config = dict(
    norm='rmsnorm',
    norm_place='pre',
    grad_clip=1.0,
)
Below are experts of layer 11 (counted from 0) of a mixture-of-experts language model. Rows are named router (the router's row for the expert), gate (a neuron's input weights, with its number), up (a neuron's input weights, with its number), down (a neuron's output weights, with its number) and show model dimensions 0-127. Each number is 128 + 32 x the weight over its row's rms, rounded and kept within 0 to 255.
Before each expert's rows: "raises" lists some tokens whose logits its average output raises strongly, later layers aside; "gets" lists some tokens that make up at least twice as much of what it gets as of all text. This comes from a sample of Wikipedia text that the model never trained on. Tokens count by the router's weight.

# expert 24
raises: "ed", "ud", "ad", "as", "od", "ug"
gets: " L", " B", " D", " R", " P", " K"
router [107 159 122  71 153  93  78 199 122 132  92 133 127  94 194 118  69 188  96 129 189 157 163 100 158 127 163 122 131  81 137 157  59  90 115  94 145 180  60 113 121 142 187 106 114 153 194 209 173  88 128 143 121  72  92 103 102 129 136 154 127 176 105  78 121 141 131  95 125 115 102 100 159 149 168 137 132 148  94 128 165 133 140 164 110  95 110 109 131  99 159 134 114 132 156 119 111 126 134 115 133  73  81 131 146  87 119 120 178 148 103  90 156 134 122 152 136 160  89 141 150 185 132 179 146 175 155 160]
gate0 [ 44 182 137  82 101 174 123 184  92 166  93 133  87 110 154 161  72 123 171 132 110 105 120 135 111 134 161 105 145 111 144  77 162 109 172  76 113 168 151  93 141  54  79 142 144 158 105 113 171 135 119  99 135  85 109 106 173 147 106 154 107 163 111 150  83  55 104 176 134 157 110 169  84 179 146 138 131 128 121 188 175 105 131 168 104  95 161 172 141 109 139 146 186  80  91 128 152 147 113  64 133 137  84 138 112 132 123 136 176 175 132  85  98 102 100 135 133 127 126 152  94 117 137 193 130 102 123 119]
up0 [172  92 101 173 109 144 111  70  82  97 134 161 155 155 141 177 185  62 144 140 161 138 117 149 153  77 105 148 138 162  91 180  87 113  78 171 132 135 139 162 125 151  96  99 152  72 127 153  91 104 115 144 161 128 137  81 137  61 154  92  89 176 135 129 117 118 168  88  64 130 118 120 124  75  81 165 140 137 121 100 116 131 116 120 191 128 185 159 125  89  49 106 155 161 118 135  69 139 172 142 129 108 110 162 151  98 151 125  98 140 129  66 128 104 122 146  88  84 126 106 119 110 191  65 156 141 127 137]
down0 [182 136   2 125 171 150 111 125 129 181  74 142 114 131 113 116 122 144 127 175 173 149 115 157  98 140  73 121 114 134 105 124 130 157 174 141  66 128 124 116  97 128  79 124 133 125 114 203  87  78 145 188 148 116 163 104 180 117 106 116 133  94  88 155 135 130 147 127 141 165  97  87 103 108 103 112 125 140 130  59 142 157  98 149 155 154 115  97  84 124  80 120 169 126 124 133 102 139 109 112 132 130 106 141 111 105 171 175 123 138 123  63 138 170 162 161 150 159 183 156 162 101 174  61 195 162 123 160]

# expert 5
raises: "est", "at", "as", "an", "end", "ore"
gets: " f", "f", " s", " F", " w", " l"
router [ 74  91  98  97 165 133 146 192 121  94 138  97 101  50 121  98  79 125 122 125 150  79 119  71 126 110 133 101 118  97 163 133 112 129  95  87  87 151 108 130 103 168 151  66 111 133 213 147 137 108 146 200 140 148 109 118 112 102  84 139 121 146 146 101 193 110 186  93 112 146 170 108 134 140 159 146 116 161 128 116 170 112  65 171 126 136 109 136 108  96 103 172 118 183 178  93  93 113 156 158 119 150 130 145 191  62 172 133 118 103 133 159 154 123 167 124 165 155 102 141 125 155 125 209 110 174 137 153]
gate0 [130 121 129 131 111 150 122 139 149 145 124 151 113 139 206 169  65 191  99 129  92 170 111 172 173  81 117 156 112  59 161 157  58 121 108  85 122 118 156 116  74  73 121 172 154 126 154 136 148 143 177 135 141 176 114 130 144 125 112 141 117 177 118 109 157 179 125 242  84 105 154 107  97 123 128 176 127 121 130  64 108 102 108 197 135 117 126 122  92  91 148 130 116 174 166  91 131 156 112 154 146 133 105 113 127 106 130 105 116 135 126 210  92 146  93 176 124 121 108  97  85 144  84 181 149 126 153 133]
up0 [159 145 114 158 142 136 158 169 129 162 101 130 132  92 140 189 105 125 126 112  98 130  87 202  74  77 124 189 137  96  89 154 143 121 129  88  90 166 110 105  80 100 146 157 135 120 118 101 136 158 145  78 116 126 152  85  80  85 144 149 190 118 145 106 128 163 171  99 150  90 121  71 157 141  69  84 101 111  95  64  86 132 121  97 142  65 148 134 115 109  32  90 159 108 125 126 186 142 142 184 166 135  67 109 100 132 154 124 113 163 133 103 171 118 148 140 140 141 138 118 160  91 105 121  65 132 130  74]
down0 [ 72 186 156  86 139 132 104 133 154 219 154 156  98 128 124 106  65 178 186 140  72  64 104 111 130 100 133 160 147  86 123 104 121 191 112  70 134 193 153 140 113 107  90 131 132 149 162 113 146 139 158 108 159 190 120 148  93 151 100 111  63 148 118 126 152 173 128 151 128 141 152 105 128 111 145 108 138 133 115  94 135  99  93 157  58 170 167 166 159 145 154  94 140 134 114 157 128 117 154 165  79 129  97  52 122  66 125 156 159 105 111 102 115 133 106 180  99  90 142 111  99 157 138 133 151  81  78 113]

# expert 16
raises: "1", "2", "3", "4", "23", "10"
gets: " | ", " ", " (", ", ", " in ", ": "
router [ 81 174 112  90 136 162  94 140  87 133  84 145 132  79 170 151 129  96 123 146 156 123 128 103 121 160 123  74 157  87 103 128  71  79  92 149 100 119 110 101 141 140 123  95  59 152 115 186 160  86 216 105 118  63 113  96  97  99 135 132  92 169  78 106 157 130 129 106 214  94 105 115 140 106 124 198  81 165 129 151 177  90 115 181 102  98 116 144 143 111 118 128 121 127 135  97 108 154 148 152 132 175 112 146 130  50 179 164 164 122  89 122 160 155 154  97 111 152 102 144 102 174 146 163 150 136 164 138]
gate0 [ 91  67 130 120 123 192 108 152  98 107 141 116 149  88 146 192 131  73 165 137  89 126  88 106 157 123 156 123 109 129 113 140 108 125 143 126 126 176 132 142 144 142 172 179 129 112 132  83 125 118 121 178  63 165 131  71 108  72 172 108  87 133 154  61 175 113 162 162 116 108  84 180  83 132 127 159 104 174 116  93 118  83 129 159  90 148 131 149 146 114 180 160 132 166 163  76  88 120 118 122 160 136 135 144 163 120 154  56  81 173 116  70 113  93 139 190 165  99 165 126 120 113  99 117 115 155  48 118]
up0 [163 173 158 147 163  78 130 126 111 133 148 102 140 120 123  95 134 173 166 118 124 153  67 163 120  51 127 112 116 135 158 152 116  84 139  72  97 128 102  74 102 177 104  95  55 100 166 135  91 114 178  91 137  64 143 112 125 131 113 124 166 123 145 153 120 108 119 142 155 184 110  63 163 133 199  72 104 139 121 119 157 162 142 156  90 112 174 141 120 135 124 119 142  96 161 128 102  82 108  54  93 169  85 130 132 162  95  80  97 128 169 169 172  88 164 138  93 129 148  53 105 120 160 163 107  97 139 113]
down0 [165 126 125 134  73 119  49 133 137 154  72 132  56 167 117  78 125 126 107 129 147  95 165 143 123 180 124 153 102 132 118 190 157 147 181 125 111 148 161 134 190 105  92 133 129 125 118 118  74  79  91  67  94 125  94 117 159 115 106 149  73 165 115 109 175 161 129 146  99 114 162 116 129 130  77 163 104 121 141 119 149 116 110 156 148  85 149 114 101 186 179  77  67  80 157 107  95 159  98 114 113 137  81 147 161 133 130 138  54 202 108 153  66 149 140 115 142 114 106 176 148 142 101 145 159 116 150  86]

# expert 29
raises: "ad", "id", "is", "in", "ab", "ell"
gets: " d", " st", " c", " t", " C", " St"
router [152  94  75 119 154  96 161 138 148 117  86  95 166  91 143 142 130 108  97 174 189 124 175 136 150 165 148 128 121  74 105 105  89 125  80  68 121 187  85 129 109 181 181 105 132 142 153 148 124  69 139 195 163  78 122 123 107 140 122 151 103 125 112 136 199 135 152 120 192 100 135 141 153 129 144 129 110 165 142 139 162  94  79 149 144 124 130 113  69 116 154  76 131 165 169  83  94 133 139 188 109 120  99 133 108  66 153  92 145 111 142  52 158 161 129 178 113 100  65 148 130 140  98 104 167 143 174 160]
gate0 [157 109 120 181 135 146 105 156 145 136 132  93  95  85 125 140  99 109 204 118 145 141 129 120 168 167 114 128 134 109 105 151 100 104  79 165 120 139 156 174  93 152 149 142 108 177  67 131 146 120 153 195 137 147 118  78 135 120 178 118 133  93 118 160  99 143 134 146 120 117 130 196 122 171 159 116  22 153 143 124 138 115  86  74 132 162 148 183 119 114 108 139  89 149 168  26  63 135 129 126 102 123 139 103 121 118 124  96 131 123 178  88 177 190 162 118 126 110 162 155  91 129 115  89 194 161 156  86]
up0 [127 197 134 138 187 136 170 113 108 164 142 105 140 119 111 135 114 148 124 136 183  81 139 144  86 114 120 126  88 123  93 107 163 105 127 204 178 122  59  99 151 110 176 118  91 127 140 150 154 143 133 145 115  35 169 144 163 126 159 154 198 202  91 167 154 152 146 125 147 177 126 107 165  92 101 117 143 170 132 112 129  90 185 142 141 110  83 140 133  84 163 146 113  65  92  99 154  85 105 139  80 155 124 149 114 126  90 169 103 149 126 117 108 155 122 120 126 118 166  88 176 145 140 140  52 167  72 116]
down0 [ 98 116  87 128 130 185 133 134  66 105 140  84 182  68  86 122  99 113 122 160 126 162 170 162  98 148 147  62 145 171 131 144 179 124 133 118 128 121 120 108 163 118 190 124 127  91 124 169 113 115 145 183 113 141 168 118 141 135  91 142  82 119 175 121 102  73 116 112  74  88 160  72 109 125 138 136 162 143 118 151  66  76 157 129 110 128 103  82 189 149  77  28 154 121 101 159 119 134 172 136 126 122 135 150 141 151 122 161 102 137 148 100  90 163  91  92 152 110 127 114 112 166 236 123 105 142 130 120]

# expert 7
raises: "ud", "ingle", "ugg", "ort", "ut", "ide"
gets: "1", "m", " m", "b", " M", "h"
router [137 137 134  81 141  98 129 157 101 129 135 127 123 111 117 157  43 101 120 149 143 130 143 113 146 108 127 114 131 173 159 158  75  80  91 119 100 116  56 156 137 144 170  93  53  75 159 158 153 149 171 118 122  95  69 147 102  89 108 156  86 137  69  86 101 160 111 102 144 104 161 153 153 126 108 134 135 173 133 146 133 145 133 181 108 143  97 106  87 129  87 116  77 218 168  96 130 117 239 157 126  94 133 101 139  86 131 149 167 108 138 100 143 166 144 144 170 188 116 105  68 162 111 124 152 136 134 121]
gate0 [ 91 129 174 123 160 112 118 168  89 115 114 152 161  97 129 130 136 158 153 127 151 147 169 131 142 149  85  92  70 135 156 112 122  91 126 135 159 144 109  75 130 100 127 158  50  98 148 123 177 133 163 155 168  96 153 163  99 167 127 120  90 122 152  85  56 172 156 124  98  31 148 157  88 118 138 160 195 133 149 108 165 112  98 142 145 140 153 111 128  91 158 108 145 107 135 120 145 123 171 140 152  58 111 138  87 190 132 223  98 133 137  85  54 157 103  89 109 156 128 128 109 139  85 182 116  89 124 138]
up0 [115 184  92 141 159  74  84 132 109 154 179 140 117 118 104 156 161 116 121 150 157  96 132 181 167 132 222  79 144 113 144 136 159  55 125 112 179 147 139 128 131 121 123 184 119 183 141 115 173 135 100 115 171 100 139 177 154 159 139 112 120 133 106 165 118 111 104 105  75 100 131 139 128 144 160 152 170 184 173 154 130 121 103  84 103 143  91 107 136 139 125 131 114 216 186  92 138 144 176 144 134  87 134 103 111 100 155 139  91 178 154 107  76 154 141 156 152 168 149  93  72  87 142  87 139  61 147 171]
down0 [ 82  82 112 157 149 106 152 130 144 163 139 182  85 123 133 135 147 123  72  81 150  93 139 144  72 175 119 152 110 134  94 106 131 114 144 168  93 132  76 137 105 103 134 137 131 122 141  91 127 134 193 107 134 155 200  69 107  70 132 159 185 149 169 129 132 144  97 174 123  97 114 157 123  82  97 158 108  92  57 114 160 102 147  75 187  64 149 158 186  98 178 109 139  92  86 162 149 118 132 155 156  74 169  93 114  60 141 142 146 135 160 141  74 141 112 134 185 159 125 126 142 148  89 143 148 140  83 143]

# expert 8
raises: "le", "f", "em", "t", "el", "un"
gets: "==", " |", " re", "S", "===", "|"
router [ 91 118 121 112 140 156 176 148 144  89 117 126 154 109 119 100 107 163  98 137 137 132 122 136 158 169 146 115 145 152 132 103 105 120 101  77 122 142 122 168  92 213 167 103 120 151 158 163 141  90 151 149 122 140  70 129 120 127  86 202  95 138  75  91 147  56 173 127 184 133 157  67 115 128 118 129  59 118 200 163 137 160 123 127  99  96 131  82  71  86 126 142  99 141 176  84 117 146 159 161 131 135 122  98  94  82 124 145 228 124 103 118 172 164 147 128 169 164  82 150 109 132  83 148 153 180 157 143]
gate0 [131 143 149 134 118 110 192 167 160 133 136 113  71 108 168 108 126 141  78 121 118 115 137 131 123 162 105 111  89 171 186 132 100 116 145 135 133 128 128 115 139 124 198 105 103 105 107 180 161 140 186 132 131 176 140 145 130 101 154 153  78 125 113 122 120 145  70 183  94  71 115 118  73  31 108 126  97 103 143  86 119 154 116  91 127 100  76 108 108 134 137 141 139 159 183 133 188  89 112 123  88 115 114  73 139  96  92  59 107 149 104 127  82 108 149 128 149 105 109 144 130 131  43 205 153 105 152 197]
up0 [168 107 102 139 146  81 106 103  97  78 170 153 122 180 147 168  82 128 181 129 142  76 108  71  92 113 125 131 112 105  97 136  89 140  98 104 143  84 119  49 154 110 131 134 120 150 144  70  93 145 126 136 133 157 178 154 138 185 125 127 142 119 119 110 112 163 120 167 214 155 121  94 198 131 188 150  89 126 158 129 136 182 189 134 121 136 145  99  86 124 144 125  99 128 155 169 117  90 108  77 103 132 174  76 150 150 149 101 172 118 105 120  87  93 136  69 137  80 168 120 116 166 166 194 122 145  80 141]
down0 [160  97 149  85 115 134 164 126 117 119  88 156 161 115 170 177  80 127 113 144 152 117 111 145 128  92 125 133 115  77 102 106 163 109  91 132 140 119 106 191 147  98 125 123  73 158  70  83 124 118 123 170 110 157 100  99 139 111 151 162  95 100  98 166  59 124 197 112 117 140 178 151 186 103 132 159 136 103 125  24 106 134  99 114 138 140 105  97 100 135 175 148  82  95  74  96  81  75 120 105 156 142  95  96  98 137 171 153 128 100 119 135 159 111 183  89 113 101 156  18 115  98 124 105 144 120 104 124]